From a checkpoint of a small mixture-of-experts model trained on Wikipedia: a softmax router, 762M tokens.
Below are experts of layer 2 (counted from 0) of a mixture-of-experts language model. Rows are named router (the router's row for the expert), gate (a neuron's input weights, with its number), up (a neuron's input weights, with its number) and show model dimensions 0-191. Each number is 128 + 24 x the weight over its row's rms, rounded and kept within 0 to 255.
After each expert's rows: a language model's description of what the expert responds to. This comes from a sample of Wikipedia text that the model never trained on.

# expert 5
router [142 151 107 144 112 130  98 130 180 139 113 132 151 138 161 118 145  81 135 147 149 141 138 118 186 160 136  65  98 151  95 122  93 167 160 127 170 104 135 133 115 133 127 113 119  93 135 150  86 138 101 119 150 173 117 114 150 137 129 122 143 103 131 137 106 127 126 110  62 135 162 135 110 152 116 117  77 103 110 122 133 111 162 135 162 171 128 113 131 118 150 133 120  91 126 111 143 113 142 151 175 110 110 142  92 142  68 131 128 108  86  98  91 107 133 113 137 141 147 114 149 101 136 142 138 127 134 110 103 135 129  99  73  72 129 159 126 155 111 102 112 132 112 141 111 108 137 134  95 123 114  87 120 127 119 168 139 119 103 127 105 132 140  92  54  90 150 155 123 131 124 111 107 100 128 120 123 153 138 168 159 128 126  87 118 151 100 150 108 110 139 159]
gate1 [182 160 136 115  84 149 110 145 153 107 155 141 119 107 122 100 159 145 148 130 134 138 143 177 118 117 129 197 166 138 160 108 141 140 147 126 100 137 148 123 133  70 110 133 115 106 166 152 108 107 143 128  95 118  90 125 125 124 151 182  94 119  88 118 107 106 140 153 137 165 150 153 135 101 115 164  90 105 143 124 125  97 166 166 125  76 144 127 145 135 204 114 129 139 130 171 113  88 132 131 128 134 159 109 153 136 111 131 105 129 139 109 186 124 131  97 114 143 129 136 142 118 141 117 114 119 170 131 168  96  73 112 109  94 114  90 161 140 116 137 111 137 163 166 134 124 118 124 110 120 135 150 123  97 119 117 121 130 171  76 120 130 113 126 131  92 158 156 107 135  98 120 123 143 122 135 107 141 129 109 128 114 167  85 132 151 134 146 132  93 152 135]
up1 [159 132 125 131 118 140 115 108 149 149 153 119 172 116 127 172 110 124 127 154 137 132 172 144 149 114 137 137 150 144 174 129 148 147 126 158 112 135 156  75 101 138 178 156 158 156 144 193 127 104 144 148 171 123 118 121 128 142 133 112 176 113 145 181 129 170 114 110 112 118 130 143 145 131 102 131 124 129 160 142 129 138 133 123 149 133 140 143 166 120 109 116 132 137 130 141 175 140 160 151 133 127  93 220 127 107  85 170 166 146 110 142 170 118 115 128 173 107 115  60 119 137 156 147  90 164 127 154 135 115 142 116 121 134  84 140 100 126 145 163 147 157 129 159 135 133 131 155 113 120 116 146 127 100  95 136 112 122 157 109 110 150 129 105 136  80  82 147 153 115 112 111 118 129 111 123 135  95 146  93  77 135  91 148 119 145 122 138 115 128 148 143]
gate2 [122 143 191 112 129 146 145 125  92 139  87 120 139  75  86 122 127 114 102 127 156 145 149 108  82  87 157 114 144 101 122 131 110 149 118 146 112 148 116 122 122 167  81 122 119 147 152 147 110 103  99 115 110  82 150 116 102  65 105 119 172 117 135  87 130 103  99 137 128 134 138 120 134 149 138 126 108 136 143 104 143 144 121 123 127 165 135  99 145 125 107  86 141 115 144 127 126 126 147 123 138 121 111  96 157  90 146 115 107 146 128 113 140 124 166 166 104 158 125 128  77  79 143  83 140 138  89 149 107 126 167 123  95 152 122 100 114 109 127 120 120 121 163 126  72 119 171 136 134 164 127 123 126 116 100 107 188 102 116 119  93 132 145 153 135 139 192 114 123 160 128 103 156  94 119 157 114 167 151 125 164 133 105 109 153 169 124 157 142 146 126 105]
up2 [141  88 125 130 108 115 126 117 122  84 141 185 124 125 131 130  91 137 128 147 125 120  72 154 170 166 142 132 154 149 122  86 165 123  95 177  86 134 122  88 156  91 142 141 103 109 158 106 150  89 111 145 145 107 127 111 110 107  99 153  71 150 158 181 125 144 116 149 150 117 117 111 109 138 126  91 124 134 100 125 117 144 130 122 111 155 145 121 131  93 136 133  99 124 136 129 134 111 155 125 150 121 155 128 150 117 165 122 157 146 118 132 162 122 140 155 128 112 127  61 123 115 129 119 155  94 127 130 134 124 124 108 118 159 142 127 125 114 124  85 103 127 145 150 105 135 172 115 111 133  94 112 155  94 113  84 130  98 102 155 155 108 113 121  99 151 132  55 138 123 143 126 143 169 147 139 143 111  59 125 143 151 108 132 151 190 143 115  91 147 161 115]
Word endings completing a word or place name, such as ag-round, Hatties-burg, greyh-ound, and the line break after == headings, plus Win/Loss columns.

# expert 16
router [ 89 163 111 112  84 142 125  94 106 149 111 145 129 153 128 121 125 186 146  92 138 144 119 118 168 147 142 168 145 142 141 178 112 115 103 116  91 145 131 151 110 161 111  85 151 143 102 145 128 142 156 103 157  88 138 159 130 126 113 130 151 130 115 140 116 144 144 131 169  66  86 133  99 142 139 129 129 118 125 170  97 141 128  80 157 116 133 137 149 149 155  74 167 132 182 128 122 134 146 106 105 104 140  89 166  93 115 126 131 101 115 124 124 153 117 150  79 144 138 149 131 127 135 114 133 104 164 151 126 133 116 158 102  97 137  91 150 109 151 110 101 162 136 119 109 122 105  99 120 125 121 164 136  77 141 173 180 150 150 129  89  86 105 133 102 125 122 171 138 127 146 162 165 137 132  97 134 108 121 121 162 120 148 114 126 109 115 158 137 152 141 100]
gate1 [151 137 129  98 145 115 100 147 167 165 137 148 134 137  99 145 138  68  87 122 114 130 134  78 129  81 118 106 124 135 113 117 133 158 126 162 128 123 151 108 124 141 110 139 123 104 118 118 137 127 162 123  97 127 124 182 148 161 127 180  89 131  80 116 123 114 120 107 168 167 117 113 164 143 106 140  84 116  84 167  82 128 146 148 171 124  94 113 103 140 184 125  90 131 126 133 118 135 100 100 115 136 127 145 146 165 137 147 108  99 115 121 127 143 144 152 109 136 113  78 121 117 147 120 170 130 177 170 148 142 104 103 132 160 139 140 109 164 149 155 127 145 129 126 162 128 142 139 147  97 114 140 181 132 130  69 153 113 139 154 136 130 146 157 138 111 104 127 145 121 164 120 141 143 166  70 108 119 147 117 115 159 164  88 154 106 129 110 126 103 141 112]
up1 [143 185 155 137 151 111  97 135 148 151 130 127 156  95 179 110 137 110 117 160 144 131 147 128 148  96 134 117 111 149  98 161 104 126 131 136 139 164 123 146 137 137 131 127 160 114  84  88 124 131 118 135 131 159 164 169 153 148 139  83 145 184 127 133 146 109 126  86 167 163 140 145 159 125 124 106 116 147 103 164 114 167 178 126 149 107 132 169 154 127 146 153 164 130 143 119 112 120 139  92 155 103 134 158 116 118 139 118  98 113  82 142 138 123 109 160 125 137 144  96  75 145 116  94 149 160 123 154 145 174 106 147 163 122  94 121 137 147 107 136 118 162 157 105 139 125 154  91  87 111 128  89 153 107 104 124 115 133 140  76 149 157 109 156 141  81 109 119 113 128 120  80 152 130 161  99 103 116 144 142 119 101 156 154 161 164 131 127 140 127 124  97]
gate2 [ 93 136 128 133 141 137 108 170 152 153  86 156 116 148 108 105 138 130  75 144 158 173 143 107 107 147 131 128 105 121 153 160 108 110 150 151 134 157 156  96 114  97 100 110 152 151 127 113 106 131 104 139 112  86 148 159 113 101 133 170 125 156 106  87 140 123 100 148 125 160 176 164 155 153 122 154  80 115 135 101 129 126 146 106 162 140  93 145 157 117 143  90 114 118 128 163 138 153 172 141 135 116 123 124 115 144  97 141  85 158 103 111 123 164  97 126 118 120 102 133 150 105 186 102 164 158 122 140 148 139 127 151  86 111  75  83  97 160  87 137 177 122 151 130 119 147 131 113 159 115 105 151 118 163 130 112 133 152 110 146 141 100 113 146 132 158 124 130 119 127 118 119 106 172 125 125  90 165 115 114 155 135  84 136 109 101 112  95 140 102 143 159]
up2 [136 129 135 130 144 128 115 152  90 133 118 122 100 135 121 138 134  85 121 136 147  82  99 102 130  72  90 119 141 111 100 165  95 130 120 134 175 123 130 157 155 117 116 168  96  90 133 117 164 113 114 172 123 116 127  87 127 105 136 145 127 136 106 142 162  87 105 138 124  74 113 128  93 103 138 149 100 129 135 100 116 151 144 140 123  79 110 118  58 168 113 125 145 122 111 125 108 138 148 127  75 125 126 141 160  96 143 134 132 121 133 133 154 159 132 167 147 183  84 111 100 171 122 117 114 123 139  89 109 159 119 111 144 109 134 165 108 130 131 109  79 138  75 105 156 113 141 106 128 145 114 125  95 100 153 144 114 110 121 133  96 153 123 100 100 125 157  87  85 126 158 152  90 129 121 112 162 118 139 172 104 111 111  84 137 135 122 138 128 148 169 136]
Verbs and prepositions in film, TV and music release prose, especially released after film was, plus Film, Studios, appeared, announced.

# expert 3
router [121 145 126 134 148 137 109 189 140 126 107 155 174 151 151 121 119 119 108 170 136 128 139  96 116 103 101 144 143 123 133 144 128 120 118 114 179 114 110 158 113 105 103 125 112 116 206 163  98 133 131 103 137 136 164 118 147  91 123 182 156 140 154  97  99 124  61 123 106 133  71 148 129 120 173 143 154  75  92 159 124 133 131 147 168 131 132 125 119 120 123 154 137 125 162 133 119 131 139 147 107 135 111 131 145 130 118 177 102  93 120 170 117 109 122 108 164 167  72 109 150 142 143 123 103 152 155 105 142 147 168  79 136  93 112 106 110 120 131 127 137 161 160 127 147 152 104  83 127 116 109 121 157  81 124 172 112 134 157 160 131 109 150 136 106 113 117  95 129 112 119 135 130 145 131 158 145 135 164 133 101 111 101 116 116 114 125 148 129 116 139  84]
gate1 [165  90 116 151 153  73  97  92 119 162  99 165 132 155 109 115 135  92  86 112 134 143  81 184 145 143 107 124 125 158 120 138  89 125  89 137 111 146 112 128  84 105 135 120 176 157  98 132 102 139 144  93 124 151 106 126 123 116 133 140 176 117 129 146 135 122 125 106 106 148 114 150 122  98  99 123 122 143 121 109 146  97 128 122 114 128 104 137 134 123 128 126 157  88 161 147  98 117 162 143 162 124 138 162 121 135 166 123 137 107 159 103 134 123 104 126 145 151 107 130 100 148  97 123 141 103 109 166  75  72 120 107 124 112 108 156 121 143 125  73 181 135 118 115 136 155 168 133 154 118 119 131 130 158 138 131  79 128 135 117 154 154 127 117  83 121 158 123 112 118 174 133 117 107 138 143 122 171  89 121 154  92  93 129 110 173 126 155 117 110 157 178]
up1 [112 152 150  96  98 125 130 118  97  98 166 100 129 117 130 135 117 136 159 141 132  92 168  92  95 137 127 109 139 118 156 126 170 121 145 137 107 131 137 132 161 147 120 145 115 136 127 100 169 110 115 133 113 118 152 126 117 130 153 102 112 173 133 113  92  96 165 154 146  64 107  96 127 151 164 103 152 143 135 128 129 152 118 123  96  94 159 125  99 171 104 131 115 155  83 115 157 123 104 123 140 115 102  98 108 167 105 106 100 152 111 138 115 132 146 121 107 128 133 109 150 109 152 149 156 123 132 104 162 185 117 144 122 170 122 122 136 138 120 168  41 102 123 124 117  71  94 116 128 163 144 118 113 118 129 138 154 121 140 126  85 126 130 143 160 139 153 144 117 127 118 142 132  91 144  92 146 100 186 119 140 140 156 103 140  88 101  71 155 131  87 115]
gate2 [144 144 100 131 147 144 134 123 166 164 101  96 130 118 112 125 129 108 116 157  99  99 125 101 151 162 154 171 100 172 131 129 140 139 143 135 141  95  91  88 135 163  68 143 140 127 171 172 151 139 146 114 126 110 108 157 142  74 133 106 120 139 116  77 142 122  95 113 130 155 163 141 126 126 173 112 116  93 129 142 130 161 148 124 144 142 133 130 112  64 115  93 158 144 178 104 126 115  89  91  91 144 108 124 146 132 132 127 155 147  82 127 137 146 124 138 107 112 120 129 104 111 173 156  95 110 135 107 124 138 110  76 113 144 107 118 167 138 115 143  92 164 134 143 173  92 106  93  89 103 107 135  67 136  81 141 133 108 130 129  91 109 121 109 127 140 114 129 123 108 127 127 165 137 108 113 126 123 106 130 112 159 124 123 112 177 155 112 151 113 144 112]
up2 [121 120 146 127  97  87 126 119 125 167 170 121 117 109 145 111 153  88 120  96  99 104 116 104 141 136 142 146 132 124 114 154 153 126 139  67 119 115  92  94 106 159 160 126 145 132  83 156 137 138 131 134 107 129 162 132 148 124 129 121 121 139 126 120 136 137 111 124 186 171 136 189 152 129 161  76 133 116 122 174 112 100 122 127 128 126 109 152 114 111 135 106 130 144 127  87 171  74 121 136  89 136 130 129 156 142 102 147 168 104 148  86 136 106 117 136 132 154 168 134 168 112 142 139 120 113 176 118 123 115 129 102 119 156 113 167 184 122 115 143 124 160 100 147 125 138 166 111 111 101 158 151 132 132  86 153 143 111 157 130 131 152 112 111  68 176 115 129 134 113 127 124 161 161  94 122 137 143 145 161 153 158 142 131 103 167 123 136 163 141 175 162]
Closing pieces of multi-token English words, mostly verb and adjective endings, such as tr-aced, comfort-able, Miscell-aneous.

# expert 18
router [149 115 103 143  62  91 124 124 110 145 117 137 152 119 128 146 121 143 131 116 141 138 163 101 159 116  88  91 143 133 105 137 106 139 125 150 154 127 143 115 108 167 113  99 114 116  93 109 136 129 122 132 147  83  75 153 132 103 120 112 176 187 118 138 126 104 170 147 122  72 123 126 107 108 104 128 140 117  85 100 125 118 126  78 155 125 139 149 104 108 122 104 122 157 141 133 146 137 141 120 139 111 106  92 121 150 106 127  78 121 132 108 128 138 125 149  85 135 145 140 115  67 150 112 133 135 103 157 127 111  99 127  79 120 109 109 137 145 162 141 132 101 123 123 120 126 104 118 104 139 152 152 131 129 107 114 147 137 120 174 133 137  99 115  94 140 161 151 107 148  78 176 165 116 150  89 192 176 108 132 175 122 176  74 130 126 133 127 110 148 140 117]
gate1 [114 118 155 138 179 128 123 126 140 154 130 120 100 146 121  83 154 178 114 126 134 131 100 164  95 159 112 187 143 115  90 170  93 115 118  98 170 113 176 147 153 110 126 144 121 112 142 107 163 143 122 113 118 127 123 110 149 136 103 119 158 104 152 169 130  93 132 121 146 119 148 104 125 108 120  98 143 127 130 133 199 102 124 133 134  84  81 107 142  81 148  99 127 132 111 173 123 133 112 109  96 156 126 139 133 127 126 163 129 126 161 123 141 151 135 122 122 128 154 119 167 167 119 143 154 155 164 109 134  99 131 130 125  93 108 107 138 133 148 150 127 137 113 143  95 127  70 100 148 133 110 135 101 117 164 103  82 142 132 134 149 145 110 103 126 106 110 136 123 102 111 132 119 112  92 124 135 161 149 163  97 141 132  86 140 117 132  66  95 148  67 175]
up1 [121 134 104 118 108 152 114 128 127  80 194 102 137 122 131 154 103 107 129 115 140 118 153 128 149 110 138 117 100 166 132  75 120 102 154 152 144  76 159 117 138 172  86 139 109 154 104 147 128 133 132 133  94 118 115 166  77 162 170 115 107 161 102  60 120  98 143 112 103 138 121 107 113 120 114 139 105 113 137 167 151 140 125 118 126 143 193 108  89 134 126 153 121 157 126 132  93 153 100 120 106 113 130 124 128 146 170 128 124 131 128  88 128 138 125  75 126 146 172 151  95 106 170 126 122 136 138 146 149 123  92  94 136 122  94 128 106 162 130 118 144 148 115 126 104 120 130 158 169 172  98 107 136 124  96 143 125 124 118  93 146 167 130 134 108 151 159  96 129 101 139 169  95 164 140 155 116 115 142 129  99 170 150 134 133 161 160 150 141 128 150 103]
gate2 [139 132 139 135 141  92 114 156 123 146 142 119 125 118 144 136 129 120 100 121  81 108 110 100 150 158  98 146 103 131 135 102 139  90 144 129 155 124 159 148 119 144 111 119 137  99 179 122 133  89 105 114  59 140  92 147 147 138 126 167 165 108 152 143 111  94 169 163 105 170 106 121 123 104 113 155 156 145 125 111 116 127 124 123 145 102 111 132 151 133 102 106 132 113 126  77 138 127 124  96 180 169  81 130 119 118 155 113 111 120 141  99 104 123 143 151 132 118 148  66 123 103 132 124 102 120 124 128 114 131 152 164 102 117 177 124  90 131 108  99 130 142 114 161 123 161 125 125 143 102 128 136 121 118 122 111 110 136  98 148 139  97 125 128 101 119  53 125 102 125 126 162  70 113 123 154 177 139 133 130 149 123 142 135 152 188 136  78  60 107 144 116]
up2 [117 104 169  95 138 103 132 125 129 126 149 133 126 125 123 165 134 112  82  98 131 174 108 103 142 141 136 176 122 114 118  98 109 136 139 100 136 124 141 141 145 171  96 105 164  89 159 124 127  73 117  89 144 136 124 170  87 130 126 153 125 128 119 163  53  78 107 114 125 164 148  81 141 127 116 139 125 114 154 149 125 119 132 119 118 101 175 114 172 113 158 105 142 159 128  91 164 144 102 125 137 110 146 160 140  96 179 127 130 139 145 107 136 134 167 136 136 126 114 124 115 114 138 115 149 140 124 112 141 131 127 165 132 138 147 155 139  89 126 102  52  96 154 116 126 161 140  98 113 145 135 132 139 141 127 102 122 126 134 149 108 141  92 161 127 127 130 114 126 146 140 166 150 131 106 164 164 114 125 152 100 174 153 110 183 144 128 104 100  98  77 122]
Words in geographic and proper names after a comma or "of", such as Guinea, District, Africa, Creek, Wilson, Victoria.

# expert 9
router [ 91 136 106 107 151 117 180  97 110 144 138 160 135  83 117 132 127 158  86  77 110 125 109 143 120  97  83 123 115 178 151 108 147 160 121 156 142 164 126 115 111 131 166 112 169  79  89 120 113  89 128 120 144 118 181 115 134  84 135 149 152 128 126 163  98  81 164  89 110 147 170 106 142 105 148 139 106 160 163 106 150 125 122  93 146 135 129 107 109 146 106 133 106 169 129 132  94 126 146 111 128  99 154 174 134 157 141 166 104 178 141 143 127  99 128 101 127 133 134 129 129 134  96 104 131 152 136 121 133 122 139 127 128 113 134 130 133 128 138 133 161 149  97 121 113 174 141 145 166 134 169 152 160 171 145 133 113  91 119 157 121 151 136 158 139 172 139 128 139 129 135 107 147 112 115 100 128  86 109  94 145  81 182 122 120 103 112 128 127 140 130 152]
gate1 [162 134 133  96 119 116  97 142  94 123 144 139 129 122  98 171 149 129 140 103 143 101 132  91 140 126 124 130 167 113 116 116  96 131 101  99 137 139 138 166 144 151 176 116 144 135 186 128  86 169 156 131 145 137 127 148  85 137 154 129 183 127 112 142  91 133 132  90 154 115 127 137 162 139  99  93 158 117 117  89 116 110 110 157 127 130 109 170 121 133 133 118 152 148 177 148 134 109 163 132 152 183 157 141 166 117 131 147 138 102 148 138  65  82 125 111 153 108 113 159 142 113  97 171 155 120 115 116 119 151 121  81 145 159 145 151 126 126 135 152 139 145 107 157 116 111 161 102 165 116 122 131 128 143 151 164 137  94 120 125 136 120 145 108 119 116 147 106  75 131  95 155 111 112 154 113 137 165 115 138 144 179 145 124 175 153 141 152 115  97 178 131]
up1 [124 103 109 142 151  97 111  91 130  88 137 166 145 118 144 137 170 162 135 126 153 150 143 126 121 118 117 131 130 156 117 130 118 177 117 124  97 151 159  79 112 131 116 126 115  68 132 141 108 129 159  86 142 137 148 153 121 101 111 148 106  91  84 145  69 133 131  82 166 168 118 105 144 116 137  86 121 125 145 178  94 113 164 120 169 166 124 113 149 110 104 107 131 121 121 125 155 185 126 114 113 141 123 147 174  97 101 124 162 123 127 154 163 131 150 125 160 115  79  87 167  54 163 121 137 130 128  89 126 138  99 136 133 127 124 142 100 125 126 117 131 138 138 118 142 124 145 111 138 121 102 117  99 165 158  87 130 108 155 119 109 109 113 106 118 176 119 161 139 102 113 119  90 119 142 161 106 102 120 138  93 101 120 143 114 151 120 148 133 147 133 151]
gate2 [111 142 176 106 151 136 128 109 160 101 119 124 122 144 157 106  67 147 104 137 127  95 136 104 120 117 136 140 123 119 106  89 178 113 123 130 135 178  99 143 135 155 146 102 166 137 127 127 180 155 147 122 131 103 160 157 108 150 170 135 149 121 122  79 125 128 150 102 108 127 153 136 134 137 148 124 141 101  90 118 170 141 135 130 132 138 125 133  81 146 120 129  51 111 136 187 155  78 146 142 125 157 152 139 132 145 158 113 130 158 155 172 114 153 125 106 123  90  93  86 115 179 116 107 136 151 125 124 106 114 105 142  92 137 167 155 121 136 112 144 150 168 113 165 139 138  81 117 143 132  76 128 109 138 101 153 127 130 117 108 172 118 159 120 169 118 140 150 141 174 112 113 103 113  90 112 135 152 144 137 121 150 128 154 110 130  92 108 127 147 119 115]
up2 [154 138  89 113 110 125  83 106 107 115 159  99  90 118 153 101 131 117 153 131 133 153 104 154 126 161  93 136 119 108 108 150 131 110 119  94 109 120 143 167 103 130 102 143 112 158 143 109 147 149 120 129 151 118  68 119  97 116  73 119 112  87 137 161 142 166 124 179 113 154 130  92 125 149 126 120 148 150 135  96  97 171 138 147 128 155 139 119 146 106 115  85 150  88 117 112 108 133 137 124 137 103 113  95 161 106 110 102 131 122 154  96 124 118 118 175 142 102 107 125 137  86 125 122 165 102 113 146 162 141 131 123 125 144 164  98  91 150 145 144 104 124 167 117 109 108 117 153 139 177  99  80 156 125 135 148 155  95 140 106  76 110 139 106 114 134 132  98  94 103 106 142 100 148 138 148 133 155 122 155 115 117  63  75 131 128  92 142 116 142 122  95]
Column headers and cells in football career tables, such as Apps, Goals, DF, MF, and Preceded by lines in officeholder infoboxes.

# expert 4
router [127  79  99 115 101 125 170 119 152 168 152 125 150 143 112 124 143  94 115 128 113 114 114 170 128  87 129 109 166 175 160 111 108 175 125 141 125 133 117 105 151 111 134 140 171  99 141 134 102  97 100 162 140 146 176 136 141 118 120 117 158 102  94 160 100 113 143 103  89 125 120 147 126 161 159 137 144 148 146 127 155 128 139  94 145 126 111 109 160 143 139 178  92 133 106  86 131 144 119 155 153  91 120 140 113 151 134 115 181 132 152 164  96 141 133 155 110 145 112 115 128 151 117 132 150 127 131  91 139 138 146 141 176 147 142 116 143  89 134 136 118 115 111 135 164 156 185 186 109 114 170 112 125 130 117  93 130 115 141 142 107 143 141 144 144 147 107 144 173 119 164 117 144  92 126 123 116  95 110  82 160 103 150 144 169 107  85 184 120 114 125 126]
gate1 [158 183 103  73 118 123 109 126 123 135 155 137 130 124 137 150 128  74 149 126 138 115 115 146 165 132 101 121 103 171 121 160  94 118 129 107 171 115 135 118 118 120 127 108 125 114 147 137 132 123 116 109  98 136 108 144 108  96 146 144 149 131 111 130 134 119  45 170 131  98 129 116 106 142 165 131 108 122 117 121 109 110 142 133 118 153 122 147  97 129  88 144 122 139 108 107 104 111 148 157 153 114  99  81 117 153 146 161 129 131 120 148 161 143 128  94 167 130 110 159 137 114 132  96 103 132 141 111  81 111 169 101 108  96  60 136 118 153 132 182  93 154  63 133 113 127 124 141 128 126 154 158 102 141 153 148  84 134 125  97 148 131 128 121 151  74 177 137 129 106 153 129 112 117  90 116 128 143 106 108 107 153  90 103 141 142  80 127 146  87 134 104]
up1 [150  95  91  56 100 144 128 136  94 143 136 136 160 171 159 150 160 118 108 139 111 100 122 122 121 116 126 143 133 132 131 142 121 112 112 122 146 102 142 135 136 146 141 145 163  79 161 106 139 132 111  76 128 139 156 198 106 139 143 118 108 110 141 138 142 128  77 127 117 137 128 153 106 137 179 109 163 141 143 162 129  95 164 101 139 119 176  90 141 137 100 111 121 161  82  83 150 136 143 181 127 118  91 132 171 159 135 101  90 144 173 140 128 150 114 115 112 119 129 147 145 117 120 108 110 145 186 154 148 105 175 119 132 115  94 116 119 128 134 143 132 154 132  86 144 103 103 162 140 108 169 133 115 145 123  90 159 131 143 147  97 143 113 141 117  89 136 138 197  81 132 137 137 120 120 146 142 124 127 123 122 135 132 140 140  94 131 153 104 122 126 146]
gate2 [110 154 166 128 166 108 138 120 156 106 135 122 125 161 142 143 109 125 133 152 109 144  98 138 136 159 122 164  89 153 116 138 128 146 124 102 151 158 125 144 154  71 128 142 134 106 154 112  95 167  86 157 166 119 130 164 110 130 153 175 155 137 152 135  90 185  76 126 108 195 164 131 144 105 121 152  88  93 137 176  92 122 127 120 135 159  82 174 164 132 122 161 117 146 110 120 123 152 114 129 153 149 150  98 156 128 115 151 151 110 145 114 124  84 134 134 125 138 102  96  98 124 114  87 107 131 132  96  89 131 161 151 149 114 125 137 111 145 133 153 162 129 108 162  93 147 134 114 162 126 149 145 114 125  95 136  72 130 108  94 133  82 141 130 125 177 101 122 110 135 142 146 143 122 120 149 125 110 113 136 107 136 130 133 128  87 101 159 158 128 107 114]
up2 [ 85 157 128 132 125  89 132 112  77 104 149 138  58 103  87 132 108 118 159  98 129 134 112 120 117 102 129 157 167 125  98 129 114  83 159 119 116 166 132 122 147 105 142 164 132 129 111 145 110 123 107 122 148 123  99 116 112 115 116 139 150 166  94 161  91 108  75 148 147 168 119  86 133 127 142 162 118 131 144 130 101 122 155 116 161 147 105 163 168 119 118 136 125 125 118 101 127 166 131 119 150 158 138 102 171 124 128 140 123 139 125 103 124 133 147 138 142 157 116 130 157 140 148 105 168 106 107 163 101  98 145 140 125 134  73 123 101 123 119 112 142 117 121 121 148 180 129 153 115 120 116 160 161  97 121 151  81 176 167 132 140 151 181 171 100 150 104 127 149 129  96 191 146 104 136 131 151 121 126 129  96 100 123 113  94 143  93 112 104 118  95 132]
Sports-career words in athlete bios and game tables, such as start, runs, tackles, overtime, NCAA, plus score digits and dashes.

# expert 27
router [129 137 152 131 130 110  95 156 158  82 126 174 103 112 153 125 156 116 159 120 157 140 155 146 115 108  92 114 127 161 144 146 115 168  95  83 118  70 128 121  99  95  84  98 116 140 177 135 127 145 114  98 119 128 139 111 126 119 166 114 147 117 157 116 123  90 136 133 128 139 124 128 172 138 128 182 115 139 169 176 143 126 139 117 133  75 142 116 128 140 103 132 115 104 104 110 140 151 101  91 120 140 154 114 137 154  90 153 145 173 130 135 106 149 131 141 133 100  87 145 170 117 119 122  97 118 161 115  88 117 129 106  91 130 142 126 127 110 149  85 168 144 137 141  83 100 109 136 141 110  83 143 111 131 176 177  97 133 171 117 125  89 163 180 132 119 132 103 105  94 142 133 134 168 127 104 121 160 133 108 123 142 156 114 124 147 133 129 142  99 152 149]
gate1 [154 145 130 166 150  96 103 152 153  74 143 133 155 151 118 112 109 139 115 175  92 139 123 113 120 157  86  93 131 101 140 118 138 144  95 128 148  93 105 122 163 142 137 191 147 137 157 131 116 116 163 105 125 133 157 122 115  97 164 121 138 163 174 118 172 132 134 181 123  90 157 130 138 132  86 173 124  96 109 130 149 130 126 176  97  88 114 129 130 117 183 136 116 167 121 129  91 128 116 129 129 146  90  87 131 134  84 133  99 116 150  87  96 113 150 108 153 113 107 146 131 139 147 127 118 124 179 117 143 118 151 104 148 126  52 137 137 157 141 170 103 114 160 126 134  82 147 105 102 144 135 113 143 150 116 131 115 128  89 129 120 135 125 100 121 140 137 128 147 129 179 105 108 105 140 103 143 136 156 118 141  99 149 126 124 127 166 121 136 130  97 151]
up1 [124 138 113 134 114 133 115 118 140 144 148 152 145 157 107 169 125 146 140 136 146 131 105 161 110 131 123 120  96 100 164 123 139 118 116  64  95 155 101  94 123 125 176 115 117 168 141  63 178 122 135 109 106 126 108 155 132 128 132 113 141 150 139 125 106  97 154 113 138 132 134 132 148 124 134 163 151 116  93 150 132 138  83 139 163 105 130 135  63 109 175 139 120 128 122 140 166 115  78 109 115 141  87 127 123 146 176 159 101 124 120 110 103 119 106 137 116 110 135 105 196 130 110 125 113 135 143 112 139 110 147 112 138 107 156 101  98 166  97  89 134 150 126 130 134 118 169  95 159 146 159 145 146 104 106 128 128 100 131 167 100 174 120 137 105 105 109 171 147 132 139  72 137 147 156 142 128 143 125 143 109 133 128  69 159 144 145  80 132 116 104  89]
gate2 [ 98 161 155 135 157 149 119 131 162 134  85 136  92 138 145 102 154 150  86 142 188 163 127 145 159 124 178 116  93 143  99 113 140 124 139 131 103 135 129 154 152 113 126 151 109 107 114 186 117 135 120 167  98 149 117 120 123 157  98 151 118 114 109 126 117 144 110 112 113 124  82 121 115 132  84 137 142 153 170 146 155 154 146 125 174 117 142 139 136 131 174 155 105 149 140 137 119 167 135 109 100 112 142  83 135 149 127 106 116 117 162 153 173 115 114 113 125 140 141 105  69 123 157 126 132 104 113 146 134 160 128 140  76 177 125 110 146 151 128 109 150 143 169 111 144 168 150 123 100 139 117 142 127 161 131 122  71 132 140  99 120 148 139 122  97 187 129 100  96 136 107 106 138  94 106 116 131 115 117 139 133 100 144  88 100 157 150 162  94 122  99 155]
up2 [115 105 156 145  82 141 125  96 119 160 123 131 169 142 155 141 132 185 140 114 111 125 134 135  95 120  94 155 154 125  83 162  89 118 125 147 102 127 117 174 150 126 142 143 141 110 165 143 140 116 123 102 121 125 136 155 130 159 122 126 137 112 169 111 141 109 201 104 140 148 137 144 146 151  99 122 173  74 160 118  93 135 113 132  95 108 121 141 115 116 149  51 132  94 110 131 155 135 145 106 141 171 128 137 116 136 119 142 133 102 154 119 130 143 116 139 139 130 143 130 154  91 105 131 111 117 130 143 175 139 145 145 152 110 160 129 134  90  99 156 122 131  88 109 101  79 103  70  98 119 158 163 101 130 141 149 142 124 105 147 121 109 120 128 138 116 139 107 142 157 137 153 129 146 108 162 142  78 145 111 174 147  75 124 155  74 114 124 128 108 105 151]
Fragments of Italian, Spanish and Portuguese names and words, like Cas-ale, Campeon-ato, Mar-azz-ani, often in boxing or sports tables.